Weights of a small mixture-of-experts language model, trained from scratch on English Wikipedia: 52.9M parameters, 298M tokens.
Below are experts of layer 5 (counted from 0) of a mixture-of-experts language model. Rows are named router (the router's row for the expert), down (a neuron's output weights, with its number) and show model dimensions 0-79. Each number is 500 + 40 x the weight over its row's rms, rounded and kept within 0 to 999. Numbers have three digits each.
Before each expert's rows: "raises" lists some tokens whose logits its average output raises strongly, later layers aside. This comes from a sample of Wikipedia text that the model never trained on.

# expert 12
raises: "\n", " (", "I", "M"
router:483549497471506491484535453510463525502535507501527502463489463468478404503485502564441515547483471493483506427490541422519492458569430514430593479508491423548525490509507520496448440574532564533499425503459513522488470504494423539524438505
down0:530485405524464503476533521520542486562485566501438517462561451462524495557430493494491534565448492454499464539389483445480488417493490511585545546526477532487566406556451551499472537420490499487507472477533507486487486499525458503492459528
down1:525524537580532480454525479527455469537544470492544563537456401485522473458436466491460550527571571513415479472520459531499457492424496474483452470500528434483565490460479491487521487479579481422542500495447452427362472548529443547566499533
down2:484479555507446549507519582457586498491503469477443546527425445424469555441563574517428523444461514508525510466507503498554440575465486554457477461550496567584536484487501472549524497462505444507473481510411506486475524492551483534490501490
down3:517470545531496498486517505472483416507477524452475464500411538499513462460518502557502519493473491559474507416552500557535540566490541427520494514527431463528485448426497465456511537520532524465487422471474485472602492538537570431514460504
down4:478559521483503466450461496535470583470492450469504518449537427524512512524521497506498507477513538393472522503591488487447475521491452514425448537449582592525499514490486498463536468468456487506525509612529509471366557501418523527388556511
down5:503447527433483468482552482423462498546551470468486462539449577476467510510516491514455528547458535443480524520460485549506452500473431500521524466481528521482519433477466515510545500357489483518413481479487498485426497561539516480553438504
down6:516477452526483498532510500503459434495488436531530405456444453484522498471506499597479434508483571559536576440515537582427487529495498490524614524478452537538496473392549539552384524558512489537393535515466490463519517529461518463534505470
down7:458562493534504396504461475545504477491611449499520485433534567479492527549468459552531494483454471416496508537543520488514446486477501451541538485514456432470563516528509510478508544532572522496559443524509566415512524460527543438524540500
down8:496560492447542485523532544499498519450538503499454433518499472483559519487495518542467504574509501532433529522531501598490489553529437476528602460498467495446519561474519519483442488524501477486449450488546495449496509495579558452514535521
down9:494546599547462507439509504499525460504508512560464458488556517544504546567556509546541488543470526527487492497482506406506560541441517548486569502509475504532507580502479521451509449484547496527552430428516547415450476475474563554499558434
down10:562526486514514468462490477506532485540521562541476521476537517538495562526492570470480516556462471579471467514426504606505462568505493534542564509477441414489493508460462501470424445504567482476495449537558479478350488393552507503536571460
down11:526467488527527575565531580468453548489515470511460405530478456556439553476499454533510512443491508459521397491515509472514440470509493525566499507565527536486503480541496559513484502501462525521493465521531467550329520506413504488523468574
down12:490531543598555506490493535508439430508496424469531529583565471471499532592465507522536482486485470487532533542492549489599478492502506448486557422478477495558519492450509521492484465571492468468463461525462562488446535494471526512488514506
down13:551532473505537538542531497531571544464492461495437441504529419456488518505494511475488507438494549470472416500502570556429524447540455536538470582509549567549522505466476515428517526525506439423465509542470500517675471535458515521431554553
down14:536476479522535490514512487545491542576429452467497512567526516494499401485458496555461429474547454525507470404455485462512496473502509502524515513511448510466455455476468485457466453512500437562417518469543516541323471500544506554491489443
down15:473557483521551550568576519453492561474490495543512570479514480498516520571545483501527456498471534475508517513489506547520495539482515469496535477484538508530513487564539475518486517461520605486448500529554433491329538458516438524490489445
down16:507467438468424561462482586474547496453450510485459528489497415483529456422454411510472510499527507461468455425486512538510535562467462519447486554479468579517529542437543479463501439482544460445497525481464485501501489464498485463489538503
down17:528481518555470520481500575561515472578502513501465428525526509411493503376503507547447488448488485495486503507491552435457474494521495516559455484508445499500476532529471488513476501496552537417641515499481525541480517459485502513564476539
down18:518533538503474481454528494509487389468439490501532558467543507484446542538543483513475439484521481449477531485473462481604438591446518509560533539540580461478500450472461471560525506462477469563449489495487525488556498524493509549495529494
down19:478423506461540529529554509474482505476539440530504407551501441565486618421540485445478552576537526477533460488528473523444504477567503467502541457485542566446511501527543523495457504506537561540410510559460412464672528543526470492514533432
down20:508531457552486550517448526451486414501504554559520513443510391546496518439507431488556481506489415470452473455480535479515529510489527539480525525507525499555467525555463503515517533503537453498543474504488506487559410509532505420455457461
down21:514497513534430496462481503515512555473479486512503423455508458472506486505510507444453476476510524493510491492497513550490504496454610486511535466443495491524535511473452551498511525488503506505494471470409528510844494455447506542529527473
down22:529461476557414529489500464522533486517506448503496570479498506515603580483437489507548517439523538488556544528486445478551422523536548484497504555503568538507528472494479509516495583541508463599478565508436502484526516551475536482474498384
down23:567442518514464462491446500543504480486516455474512440568512518514533537358543490477465537495461538527534495491475466530513478446571593492547541446467488526517503534574504548509439482471498474483510537507575515470410491478497504448529449492
down24:476466450551410470550565474470447494483497467485445528491503507559518508444447545516439502505501552456525563476481493443544523455511510567493543486475453456539535475526477457497519533535494526582535517498566521474475503553543477415430505498
down25:488490527522481546469466510463514410484562555444562434509537444452514525534475450564546473497547475471503473510534480529440470543518495490493457505519513518469536465481570520440473485536456469457493494487445516598451501495483557436528551433
down26:554507497468421517406500568505485587563543540486476495540506572513521458638479576500535519537500531478475454593508443457466453557415541488503473434429475501562551429496503474535503494438557556490553536492441479525537501490504515479524540455
down27:499474475550455502502520441523501504550468544559470525483510503467547494472419527534478540523502532538474474526475428521519547433593524499511435542533508435500521511480435565514539422485450516568467477534464570477424557429580496526461539507
down28:476524585498513530463482503456496520426488436548501556483509527537508452510452460525488462564464499479534447467467558542562542542516478551503476492488511497549515510500446546432503440417513516499451487490462407467562475523511557504405486548
down29:537578534491422482518527511525512484442550501501510575451495562494532557482615524484497560516474403445520485490470444470531511491531497534514483483433397518421504392513443397524554502498493490505476541461459463508498484480465527443530513478
down30:557511502504459545432490529557426523513534502511563461516480486448459415520508522434422504442470497470550554458513498546491468464498538568524505553428451524460483501463473475524511545502450491468547556561577493545497470516572545489532485494
down31:515474465547502507548515490503507531537572460465559556489499449438491520496479580509485559477565542490490438488518520516563500525477498525526507491472504537504462449420492529502541424485471481487498537398481489435558450521517427485542510509
down32:534542526533500469464549518535475473519478456477503516545528532582504510498478554498510519547483487440507525498484481496535463509496484602552516499446533569431499519453507489519446537511532490495497467499541460540389516490491527473471545510
down33:511439582507601501546550481497440538542443539560525536534558530478480571429470520566525521471493482529493538481541430535499510403524562514549532430543469463543490561495533479527470493531460487568540465530464519496524503487503517492462513417
down34:525491503493461492521438505542491503589476423511542504544508561519481484472536447490488483456477519558454585627425493467492449550524499469528525506519495453552401559438517444551452542461506469488466410492523474592487433451523474448485497515
down35:496558501456512553471452481470469504550585563563429539526501544512536442486397549473522492450499487389432523470413484510513509497467424514489462551489481543484536458492440550504485518450431504561532487483579505554521500472493536414514474511
down36:504491500392471510510587459475474461479498541457485511498505497545414488485564544478455490501540514437561474481482537559459488516505501500500535547571494449574453438446512461459488535510531502465522523511566538477254515518522484499419466429
down37:515427504553568562514567466512508545520513536543508535524489516501560530554493494484533450513475512510487484455596424512478490397467506506515455568523474515550460508487532501477530521462469532529448447458506431480436485547500432555552493376
down38:489543513488477463529516524532569518508415460492500531474522467517547513554489566507478452525519537470533543466484540510462499536503497530477490517478488460514609461497458541495568523433534540473552504490554517504244526530520493491449486502
down39:477411490470428548582520513565516522450466555527408498496520452494514539466455492510464532451473468479546499509507542524424525449449463520535416516526493528557566427513454544527534512444565531498519545404459539525564471467511475501519484491
down40:500486559534557570428478496474448457490572508512439541566551561547505497521511488537511554498482487449491437539502411473552530405586527517468552487489521484466486518479423509521485454543456541506488492536581547473544464467508563499485545481
down41:424536475474507535478488444544468568484409448428609477506542449548467494552520468454535514521504475527532443485492517521482465486455431475444432476482556512415563541440517469479455468590481486506459507506524461553516539481506500412517482496
down42:542441571447431563545510483449468508409506504563508500501583470509474465503509464561442540420560481429452473561497532486484542460486476581457511465441529511515497460523535492525498483501532557524488499602492549470393523483540502431480437495
down43:462524487535502542561606507482469470449472443501548502414468486428473524514530500510542481454447575523495485576498475511516501519493429417516508522446457489566524456508477513480467492529498493432480487530502553514523563469565518495505477490
down44:579557501495543463532557482554465564520514465525478553480486482475539486490549484457481508462534531485475566503507480443535527481462490583532453574525530494509553514469432508438541541491447575503519427511433507485520505525482478550440399480
down45:467520483461493545499511453431504467542470478455364519531539498532452496524458589479462500497517482448521486491552520442496520530483533482582486448558526506426469536437572574494496540583502501558528523456591449503502460413511464490516528473
down46:452522527576521492490522496526601532471516491537505475532474466470578552463450496527479440551513492505552525467516519514440517511500496524525495561581557467448527487445547539448470552489532514439467488506497477511416450514449501505553523463
down47:526511451482526540489457492500531421449519496520540478562462488536491539511468548431466583486440521554481436503512442537450553521532520449438503540471409549504493532546449509501473505496420471449541495543482514449484508530492495467530504548
down48:529501478444479584479461465475473464489449529533553459474537517502468471478417423498540466540509538497524481517460496484474543517442438489409416467559458484567450495474544503593428511521448465499512512512534499500581539583507508426472488446
down49:566488478432512416490498462507477507421508507540514489481539426531518490448501452504535529510507608494491536554589468526524428510448424458530539499464475490506468519394496521514476506557496415497537468456505469560528480543483465511466507498
down50:532553592547507513550500478492549505550399534488506581566488464476529532408449490519477457488487509489594552560523523504522508517526583514495488522443509555529470533508512515439453500456518495509489430532463485524618439577494443471558524549
down51:484434504520450502489563395575555539467481459486463561546489528553520556445510554483496489506485517487489515527457470470492504510520547544487557502484541515468477521521463466546489503497564468503449512556525481450647521534482458547478494520
down52:509471478548528486455500581484553514536464461486565529502534557444507488496486508500462510479554517483520440475485537537506479530531526463490498541510442391542494445523452428495547516471566469492484444482431546499498520433552484463536528462
down53:545587544517472489502442504513483490517497559494539486531514498511522543522475486521461477479547482552483497484506476531489467528456450544508421522507462523534464511506501484558516473543487541533486485522414534527643565498488503462438477547
down54:492529470462477494576512509517529450526450568455539436544548470482538528458533382527497422503472551565493481480475493452565498546466485488557506553467491468483501454509516507509519552599480547517461454467482480471470506490447540491532516498

# expert 23
raises: ".", "-", "th", ":"
router:449539518540478483425539518488472469582428497557497576505464496484504459540458526521494550518464498460479471492476456466568405445563429492488563487516414473526513538501552600508509439498492484508562431444525511533446473531567466548508512498
down0:491524501485457513451487518515502583494492509447472529518478539476519547561446505498507470558525457467595465497500496539449540459543432498508479536513498404517520509526484450473528557464417427494428460485512557488474438457469412525494490544
down1:513429515506488444491563581448511502506480519488484496554473589578563562486447454511379505503493448480511431556564536538541452500518469508445509537469520476502436486466513504465454478541501538482525426530465544474465541559511469502530471488
down2:551415440525548460525508516500493555451478476455486499483492468423452519541514534516493517464450495458468530555522460558561510449541539563523470536512502517443518484496576526554576471443516474502488586507537517468607492502444454529456496464
down3:522518481548496445565470486534498463482537546599507436480503432489566481511553526482599497418490555519490438463470471485453463488468461532507469481473582535512527504554544476489542468509503523435508507473485531507516529521532470471442542511
down4:475544444432556496529527487483413484426522486519386448515496545465541474486528495576493511566414524475472484545496543488479484478449458599524576506479523486514440481497570467556500496597485501494476474523507422502384583414506476464494468469
down5:552520452503479526515551533530439413461420520499508492503526531480496493553467550428507445502485594376485538496543499493524479536494578514491506541521519543542484508514441488554436458545533543456513459530435451507399516475514456545533517476
down6:490492500467563451439487474502451548524438512437555489514567512476519520507543478497549508544458509442430526481539489460486471529487593543498528516543444499480487545525546505514473539551502466518557548498505478450562479513438513499487519503
down7:446506471499532435452538465479486495449542537524468528479476486493539460495497467491507484483479581500480543505530590474545481543463436475474492518474462517525502457527500512552530554513508492520566510518475558588385481566465513543501420560
down8:482572464561523537497536437445476461576512458458504486477453487572486491422479540541472491594450456451522543564483465498478541437493511441474471437529531441509439491464535476486547495539561527458484528592485493514511407502581543470600467469
down9:503463448443563581462517514558560538460564467441551461475449532499521446472480530494477482462500546492460521470498559500498507518493476498476511524488504500527506424434519444560509521538547566449466530518494495485483506486439509527494502542
down10:475550506484478485551507510537445516470516486585438527462480457482508507608465561459445537507585486480527532508509472511592490505565464501468564589515507531535528469519504517504482496542614432446437451540505491550583525557525423571483433521
down11:475501493518496471512537436483509543523435468507419472506538471474414435446496468430437496497563505554496475463474482506440498559525457453552487461538507476462517494492567506453527520487432555528562504466542526457421452490470452461504488532
down12:457453540447566426485495494498484500441588559514462503530536468553579486471513498458482473438495496510525527440490491418474524547511473451421519502470475460464528486433466569470462437532507476455506494498525542540516450495493504507557572478
down13:504539489467522521460514518457525490473483556463552461542447565500506539531480463526536518455461441492527477496486544516484563462565466458449512470531523481534549515499462556488520518517582516518529401543511441501306506443518497445517417512
down14:516444523463521518512481538467497537455569418501484575445487522520521587534429489530431526487517488487561533489477473469437491486503499457530531473428476564481490543502565464540534537552502495485461476470557433518351495474522439544465507488
down15:527546522530495557447547413499520478490530484533566549484441464507534413523590488508499508515483391485462474445417533518476516512446433538507478473572457491561530563509530531416405483490550532525506486458515470542418493466528604492494503559
down16:548447501470583550553547542543536413481485485440434553459425516526531465423471455449557418491448471533575470511527512511528445484444494501541459564538517557487484570421493492497499512472461444507491524456445507493461565545541523460442489465
down17:532527560482527510472491470518442543524485475496525547490529520487528474499464480504462485505569517488549466498565428467491519500471504517438499528492520527501514548515543461536550517472442543497522512484541508521357492484408482500516434516
down18:500411489554545458538468472496534573544489503543426460462482438562533519484513499517516487551481542561523501501487497522499489517491511544458497504509488506517454530479509529536574474596459575453580502551511531495657503536504517488492564565
down19:493453479535477530544473512523541530471548536540474587463508512442507493506524494423493523496443520513408532528448534470491502547501494468477451412508517462524519544515463531470546538486482480492459554574537551498677427535512458564451520487
down20:480531515501487598520522506498510553507455522553487499521495453539553432519474472450582498462515517492516504491449515515494482489478420441465593473503488472527564450484439549500424468475546460484495525475464531446582521481526563479468569508
down21:486497463460457465566479499562430459455456545488550551472546478476491442488559445476562484475532540453456431485484533469494486470543547540471468450527509515565538557566493511533450549520512453514517514513516504583441397551509499484570446533
down22:478516556465528501523477458540430450539516517466501470491443479536514522464503514467558542558481452521491510460520456443456467509484485518499474510456465510501547570532468528470502444549474430560530487466521553559484498466506483458565501490
down23:488452524502531572570429507563506488527502532534538391521430472531455499472583500554467480523478492538441480487549579531501508497533570489516491502487523529519446519485521485510505574525518455495524529459498454509409521472511541472538509494
down24:509470536564405548477507419532551501492452478498576559503587524531490456416442542474657497505561456495515503444456503483481506472432461487468513510503457446574542453523464536472459491489523487479492450500554447482408478500478457486558503504
down25:472506536459441497504558461529454529500435517497478516577496516479455527525501493492434458498468490484577534565493470554505427453562556503418507482554437551544527476538518484472494534585496479467551408472508433524518560531607468547511536465
down26:537502527520495486504447502601579490478504421471546557464489508460564543513448466496469553555443549462509552532552502582525511518544544510531549579538476527530510493466455541488413515474460494492443474508525574476589464488550507533484536489
down27:483548474533484460486498551569503547472535459418569447528495453558567534422482565474443510581395519505530516546476516514513486522484537455494554496518552576518387527474536456482470464465453488518528526450528534492549496527458534447540470529
down28:492549568512433499534507514512487496474526512495443493486461480553599489544519443523532448530527500547529544517477497464505435501400499527493524473499481480549487593528414516513510497527467542494494541448508489480539529498501497499474480474
down29:515464564473423499438506511531511490491498521510481497485525488525468440580560517446469455594502453469475563529540483555503479506502579503438526505492474484486479535500575486500482404533425485485491561470566612458433439489496473436540526566
down30:453472490529464494526466470513584537505475500460501366523529444560509517495480538432521508531534455488568496449444484518490432543511515505490484491514476452433549540545517470572587501501545524533483447497490499538489457465484452533482455466
down31:536493484493423429546503510471509479522471569492492421478482495552484548545491438520504436507516443532586547551584506427509494475493427526451528440545465454474461486507452527442494528518514485484506483418477501397429529544458424548510543482
down32:503491544506523514511479422503487516483547486489535470523534507475492518480518563398517563489438500496548509555476452467486498417472572493484429454495539466498491596495447481539516519539499537471502461446485534523507530400561519493523464491
down33:462500516482483502502404423520504524516551507517479472456532485474462502512501449423470500455532511463513436496528454490478540526542554475462504453508484458514607558471488533516553491502486499580508450524478496489730465446474492477521576488
down34:555560505495492540505457567437464528466509505605580538455566541515505564501557559509489526422508453458474573503508521464601532491437502486441444528447553515447567496460393466415453463483523480443531464475447479543505554511490479545403553535
down35:483472485526476504514512506468552460531490562514470493563519477419508548460478531494464576523436509511448497475485455539507521407529538512522494438513585446496453481496464500542566478522486508453577531497486503476615558512509469541468566458
down36:481519497548476496509478438462590460512493474520531463518458508428515535510410516515567461523510451572483499477563521585496525560515503497473461503538521548475539508518520471518510424453559481536566518483478533452602478471564573539486556463
down37:506510500533457545473563447575482605426534536447552510508542496454607518421472531523547461463567448490469503538473453523454551439561454495482513440507551455460486500482478590579464558560473525450430526517516433445380399478460457514519498505
down38:522512444421465550458586483514471542481488500502517454531536463520546475498471413494430533523537474491472427521488478628481507489516553563475527509479480519512558535444435448464480512424483435490506471498468454531379450508492451516529430505
down39:575526503472504470552496517514508460481495542545493445503439446463556510481514497460603482396501443417471494549497525493507455511465450505501554520490475481483484536514473510434484502520528509519513453446546489504459485523479565561480559575
down40:560449474500448652544469528502484438544421517432465507529501445434561450481500527506529445443424539543539494535489487467475526469454547511454537550501446550519418510481516526490450540478556551519426485477552507476615522399509516466490491542
down41:555453455467472461476536533458444486499520445435438513479461488480528515525577555515449495462454475482506527540571514491499550531559535508573533507467524486589505458483488535557441569518498480532462459457468498477489551510442540459446632528
down42:518529455452435505527464540484445415432512511548499477444544536482459516499539477550466538485491520483519501489472403541477517523420496484497528530568547444499484515410514517468477470474441547494472470494572552495506468487500444453473520485
down43:533455512385537418487518583567526543534574465457487482520473531530545479500531431487505581469501461532500524481486551532516476484444490442510548529462545472495448525518490613507482494475512490460526498496579460550569442509498486526528445532
down44:508483501460499522613444527527532489484535374496491507407435469561603514543488447441440450550531587506538516449550458524517475575447502473433474546497491452542479559412494456504459505449530515520512489472481491567459511530485536505492514440
down45:496485470538505484524513478519465502555552489520507527572522548519480524438553573485481465486493484518472454457565449523425525597427477511470614462488491526502454466508419569478517508538535495543501432578458477438405517443495515462488517475
down46:526549524480391449513478453473503551490506506429502490505506570521479381586518557542525566538531498528525493497487533538510487425452508523477551500553470549427533529376400583502554520531485538443580474566518481503534535496557462472552500522
down47:493447596468502490519557499444498525503496494528463484530487485602487539554524483543504547475552466497534518512441518470502456488579520513529480542525507458545478484570540540579559540534503524450510490494484486535471415517518486580466467515
down48:534479521507522538604524458595487454452525531474463539412504459547473613489476457465517453521561472494543519532425478432532509485416502544544469475543528515477449441516530553518494399502547506465424538437522423482474477519450535468441522419
down49:498491474593516416504490581522474480508485515466449547494478459488494495491498616520427486425466513513475480451498497524500544524456507557493567470503505518487492542551467406535459546522488442459562521495529537432624491542521454483499562462
down50:575534542535467535484524528483478543535452489525482479552550535466493461442458475509535499541530522464484492521520487533507511518501472472478537453426514443489521537552509501532402469468465468507455483424539496550387500520451421509476489464
down51:521573504539478504494453437486505540499511585516410481541485502512500521500476542480482494481501470517501468506538419446573546574463536451586506348500405510521526515553411544500540449503436504554505517471571504521512453480498498500543453515
down52:507532552453529564519449538498459459452438507506437551491501494451528511539485506447573427582418550507524483440528487469415532505495485469505446514451482528538502523461484496503491518473420492545453441435567494487486479514516540541470575564
down53:473487505457520511449504437479533450456525518561481468544506471443524553574496537578602475526506604574545407441511478478488464477487455486485509480518511494432447424555470472536567469556499469541522463478417539506502506570526541532464460493
down54:491519525529510491504498576548503502489510432528467442470478541464488520543512420430506472426572514504538510473496471493500461528518476524546550500465485509457559525438518466518571494416539554551535529511449535457539499477459505472514471525

# expert 32
raises: "le", "ine", "-"
router:479566442501506446488535546513465558476448471546437555459475491414523467590523509516408534488510533451527570456414482508537470471527462593516507456464483498452493504479508526481429434522481496505523478459571506514476504528534496533503484476
down0:497479495457538514547565516468572530508511494498512443485522524502467497456491478547541465549397482476596552514554511539521517542431596499469553457551457537441516491530432513497521474542500474506485510453497535507566517467533464464498495567
down1:513502500531519497495492515517434499483572554538508577531491531532510501474501516583524547517446502475472423414520453514466539472593559475500511478391494547536535484512472534503470542507531485491468525484607528515502471425576525500480511485
down2:490396526503508526471473518479516488491463457551480510484473492485488474529507445510506526524487459452464541460587530521412532457473498468426503479473462518453520527467535561514518552511472519494490513514465455426489552490510507540446522424
down3:438548506480525490640489507593554462494514476488450497519544504542490561416505502478471512480413500442477503440453554454492535456473470450499510482554526468516495538478527455578456510510504548485458513476503506426531527464509539453445516467
down4:572474476474466425592482509558571441506468500446556455502456448472489526470543493508570618458546513481485565468502418527512543574454523525607544489459484417479549502512560432519522467502495603495509503465389543467543478523571495600520437456
down5:491449567402532532485530510527468453491532486515457445466526502499501486446502471475537503475494425517498473411531559527545486507506535418476522446533519456557462581494517498402501486510424445505521499483440502501561462456533521467522460514
down6:488470545576566507455415506534501528525592505559536474553590489495494495500465537491503502454528471515517440464510479537514512462560549481487447476478502498555501435480476434523508459536552559486491486490518446522559521519553548554516488464
down7:457526437548416447518441448544530521541430540510569505477451489482477532503509456441424547510533515630445461519476473539472597511456521523531487487521446659510458495521497528449503497540501533553578489603504468467532501478465489503502526520
down8:564533560507510542521498511536405563540574584557497570510490509500585490516495455565392546523499471442496500499485552450477526446414492469477577567461518571527506535549493476493491552454523554485497545547467531431559463525544554514487576496
down9:510515501444431563456529533495469431469508479539457546545540556537544533473573555542530502534464427476533501516500556446525492557465502492416423502518474512516457500468522471444540479521500570485553466491543484491472468502494461465432453490
down10:546491517470524444436493504541440563485576494455510375476561492486506536488512490496563456562477523493519538521446524519510550530525456546528512522522601524552535550462517524550490450497547525538488524482498477503541524426491441501440559499
down11:550477515461489468440484492476453525531488550555444512478498529578458478501525521471501564463493464460515523498482476460469468535562451478446479440482450436514461544490585506559441559531571539503450526456576449482433481531526488459481481468
down12:493499448477585469500474543535439440471459446507468440453526483451499495492442405480528474588377478513532477519465524464447521445456484506533470447410482494479486480511460547493461523565538506508491533449499498536469508514427483553463585513
down13:582553494454586488561502543414520460455459508514459501493521407480509474504504495458472506506392473503413578465383498415547482497427577503542465514464491489477480536489527467534540487484542466550539494443503567545447448558535505549452485543
down14:456504517546495549417519528448513525551532474542494479416527441476482530456509417539426549515548543571464531465562446526468500459513563493461467489526563544530548440494485520498497472494456461480448526432486495485531536509473510426498500518
down15:494458461531496434529486539459507473473497460498485571566510469557525520492460522470399527515513539504558479451486473554542547565527537534507577456486421575514513527459581548518533483504526491456527504467528562528356533531612480435543457440
down16:410528511460492555504522497485492468576504499535490508491530462526444525567506407446483493482489529555450532526525576505406449464559474513482472518544527530505439502504515530529502519443501478473558520489528494506453537480467486521506520445
down17:499481438552545524492474570487473502613442486601487449544440533462512340585493477418486474496514507544498516529506524558524617522440539501512508473450449517595452451529526546553519496430479460517491470451506487508499491543532479435510535464
down18:454528451489341520496504530541491469468542409583588559534507521493486427550463492479493464485443566505463563460489497508531468558510512439542510544545502459446521528536567472475457430533568543552517565490507553483497467540470445558511517539
down19:439465533521548470470502520514583541387535523476562481511504468532510523568556500513456458450538405429459518502397490507433515571583453474482523526437600433463528459512511570475504457411490535577471493519511513570474480560432491517525471494
down20:529542557505449595428473453541518446495544474460479475450489585533455504548469456534463469428544547458467461494509543515511506473502528536482434550465501549532384490419566511507505514474456557561411590496524501508476494490492488528540451496
down21:483503573546532650428513499584549495468459513449549504448466523524545447484509562503525489513491488474538494526520514472500461471546470514514567492467554593479509470469590550519451508557529559539528548538530461502547545505488363496477561479
down22:534499478479516533499460493505491512482480526510461465510508494455567467509537471528470461434586490561536511506504471500477529506600494438515532519538487416456489561478541512501483517443471513476581503479452508508694466463509534452569519482
down23:556538469551487503477492505411536480564542578503547493560476544507491506499490492473439539441409515519523471442530518459473483482568502490480516457447488498502524467491602511480461489560529482448490489548552474504376486470538494491487544504
down24:516468548522481528533530529496522568465569493577486531517447490390501497509504491447533514473517498470558491449469547491465430416512462554477539575512593555486467508545551563485481453495447509482495397486481486517530495525513469508456508559
down25:521545458506501498467543465443502492557499491569458500536492493435528521503492456537447470561470444528504574489496478530403545493575456495606490552527521442514547516470479473468513483465525519527487535509519521549464483524527536540546481574
down26:485459396469456540422528586454522477513499520560588487485455531563447477538582498545478497494472532539463534608539490503514534537497502432539535498461478536504535508480572503490522524527546566472520512545400498519494463471487473572467533525
down27:505535471529549461484535498474495512437493459511424461577554470455491460553468556558525521545494504510487547470485563491459508499455473561440513458566501553521510439433473540566452465486516462533449480457537527474449504544506578410544506505
down28:558529472447489485477529511427525474518462541465577523516494454460463521473493430552473570429417479499500446517503522527481551523445505470456562516500525462489546541537423454525460438443466523508570507518464536565566555513524483539461539501
down29:485524507507502461411476468480470573460551492524548453534501489526539578506504530471442454494558493534510472452578478435454498517531487440459513514442505457520493513421494462475366474440431583481515481516554500529452440516433473527485509496
down30:520491522476511498564473512469484536559512501414449491505550524558504440409509546485472562524567465461415532411534516556448456529490580512494507514487539480472506521564503595426498524506520530541561453584537449447464510501483570518473460511
down31:498492523555513483465536492495490547470523461593570518576467481526437442544455494432535547503443582501558547514491538566530412446556488440484486513515516483455523422502486555491533501546435572535489524494469509581427510503527491496502507590
down32:449500465472566434519451517518479461499469532510482520471460568451474605517501535491463475604470520506537489554471463470574429505494542585467459582512499526445513516501468502499515482431520533461486507489513483426475571554483508503511489549
down33:518542441536480521561433515452432469474451450569546475524549452567521477479452505480579444614512505454485555531547524514513520502479491487571534509530478527486507470468547413498470480594440515458454541484457521538422485465479494444526476513
down34:524498459470451503458505501538448505530522474493416491571502506540522512490513529480526454516501496482533460463482544558569516494533545464456459490483525504516436526509413528514529521556579470413434548493534458495507438443560489526479445478
down35:493496497515406491490529501579471516556541485567484423550513474516439514532526462453558484514587502525491520498520489484436511514500489476527495482484472410483494497499486520448419504444485517561466463540429486554470503498489541461514525513
down36:477518406455510513449451595442563565501526424529544536536514512573507513497495505453463476510503522514420445445544596524526532492476467448503536502535510506538527471501526550448475416498478485440489557490537553488576536506537412437526530463
down37:529527569510570539479521486473483511512552498568468536442455485430540443528577603535497508474500521545493457435411547547507536525462501466529451531537457462529470528560466532489428471493580483471581503506526505497443513514473505528468513493
down38:438495486466469460534485541462500544476479479543464526486582495441515446474490489532500522484457532454510498554477534521459407499490559479551530481528484469483532521490546503473393498495496534548454550448513476460427497541516522486541524455
down39:532516515436472536477553483522487506493511482504515482506584524456565486502472490485480499451469483557457471524463521443530524550520428479497451442518451562482471560555472522476489481518534550488488586509541474441580475585521470454505538521
down40:465532636499538554527487552487456520455473500491450501476535518508475543480533534551561481500485530544458542484453466506518503541520491476485498505522524491505491615504548486442510493545456534474566508489508485503537542515457553595475502428
down41:504487514551514518518516469506520567509487475526477513494485451511471477565495545386529527537453475476478458511462459475534477472504477468450544467514469503477558479477463517553535514473468446439585501435511518442489418515472450507499517453
down42:461488562437564525527482484505537503566478452505531571531535434500548477480474534521497494466525548455439519501474454493534517518549476563556515480445515458466533478509551396576563471544574504456509538533420508521425535523564554437454514496
down43:613452469457509546533480426486531519502543552477602491461538488540539500473486471500502534489535507530516526520453465478512523567504530457511433506477509435485537457421516562469528583508439439419507427452528482471521512455511468484524544501
down44:488462500494524477551480412530479444500507482456520485446487484455513489392494543466511538525471562539496538576597556469495467555520503519503492506524468417514550581470570402613469523454529525515517589480509490474583456551480441485498476460
down45:505543499481577513521468505524507467476483424550528498499444554557526509512504546501528485557534506506520561511553488487555424541580517471536587496522451464531542571519428465439546541498491539492488477475550509532456513517502485544567530534
down46:508547481555525532494444426556539503529523468474476546527523534507555499418540492510554409470559356553483611474425512425432524527536524561487489430553528570514389568533494500468498525475546452539483475493460496524484478450511459530517522533
down47:500542518546557457513443508554503586550458477588511497562495521460503532477536486497506453448503493512516480544528515501427427473507472538472497457461452514438453518502479503443522606528462458482470435531512429485570471502531463456476489466
down48:498482534527464531457462457472406566481518518520491480516476557512518466468538452529558509507493489495476519465531537547500490569509453444517569547513512465555519524497531521460466504479497509464527500525507509484431501461550466475534541537
down49:507506445516519505477486538503512538445525490547537411528451502413465414506440489472535529502463515491540500474549477456505509430483451548496522547502515433448452458566526532495499457544470571514462500482591485470498487561501524519448553517
down50:502452537614554480517497533479472539473505580501522482499554495504518576503497638486468480535534497516498488479474526463484524494501478469539507495517508533508507540497528507547461432520430476639559486410535573449498495521526427454475528543
down51:491505547481460492481480487538448514417521511453513502459458452456504516492490470526452476478480479581508512462495544479482480532542490506503480418552509533494542504486492606501480466471544577468554572489557446503459537515520486493386510466
down52:436427525440508487518493494496521530442480457479482512452450512536453516501453514505515518498542482510557526514545503564462491538555556432462442483502436465575516537466472552514469528566481533478540438548433519488554484496566554456519487515
down53:459524431428533500485515553507568600479484541490400517518501442469547517480524471548508529539462452530488485455529525518528451534455467468525452526414462455533474475511529486531449464487485533493509517492488472443484421577473440525539454538
down54:504459527419500511455442496431474479565570518512558450499450463586458531471431460476573524466535458510477464503449472539530554490484444440502459485497477505456446521504512492506484507474515499542506568438474486554500467545379569503540513504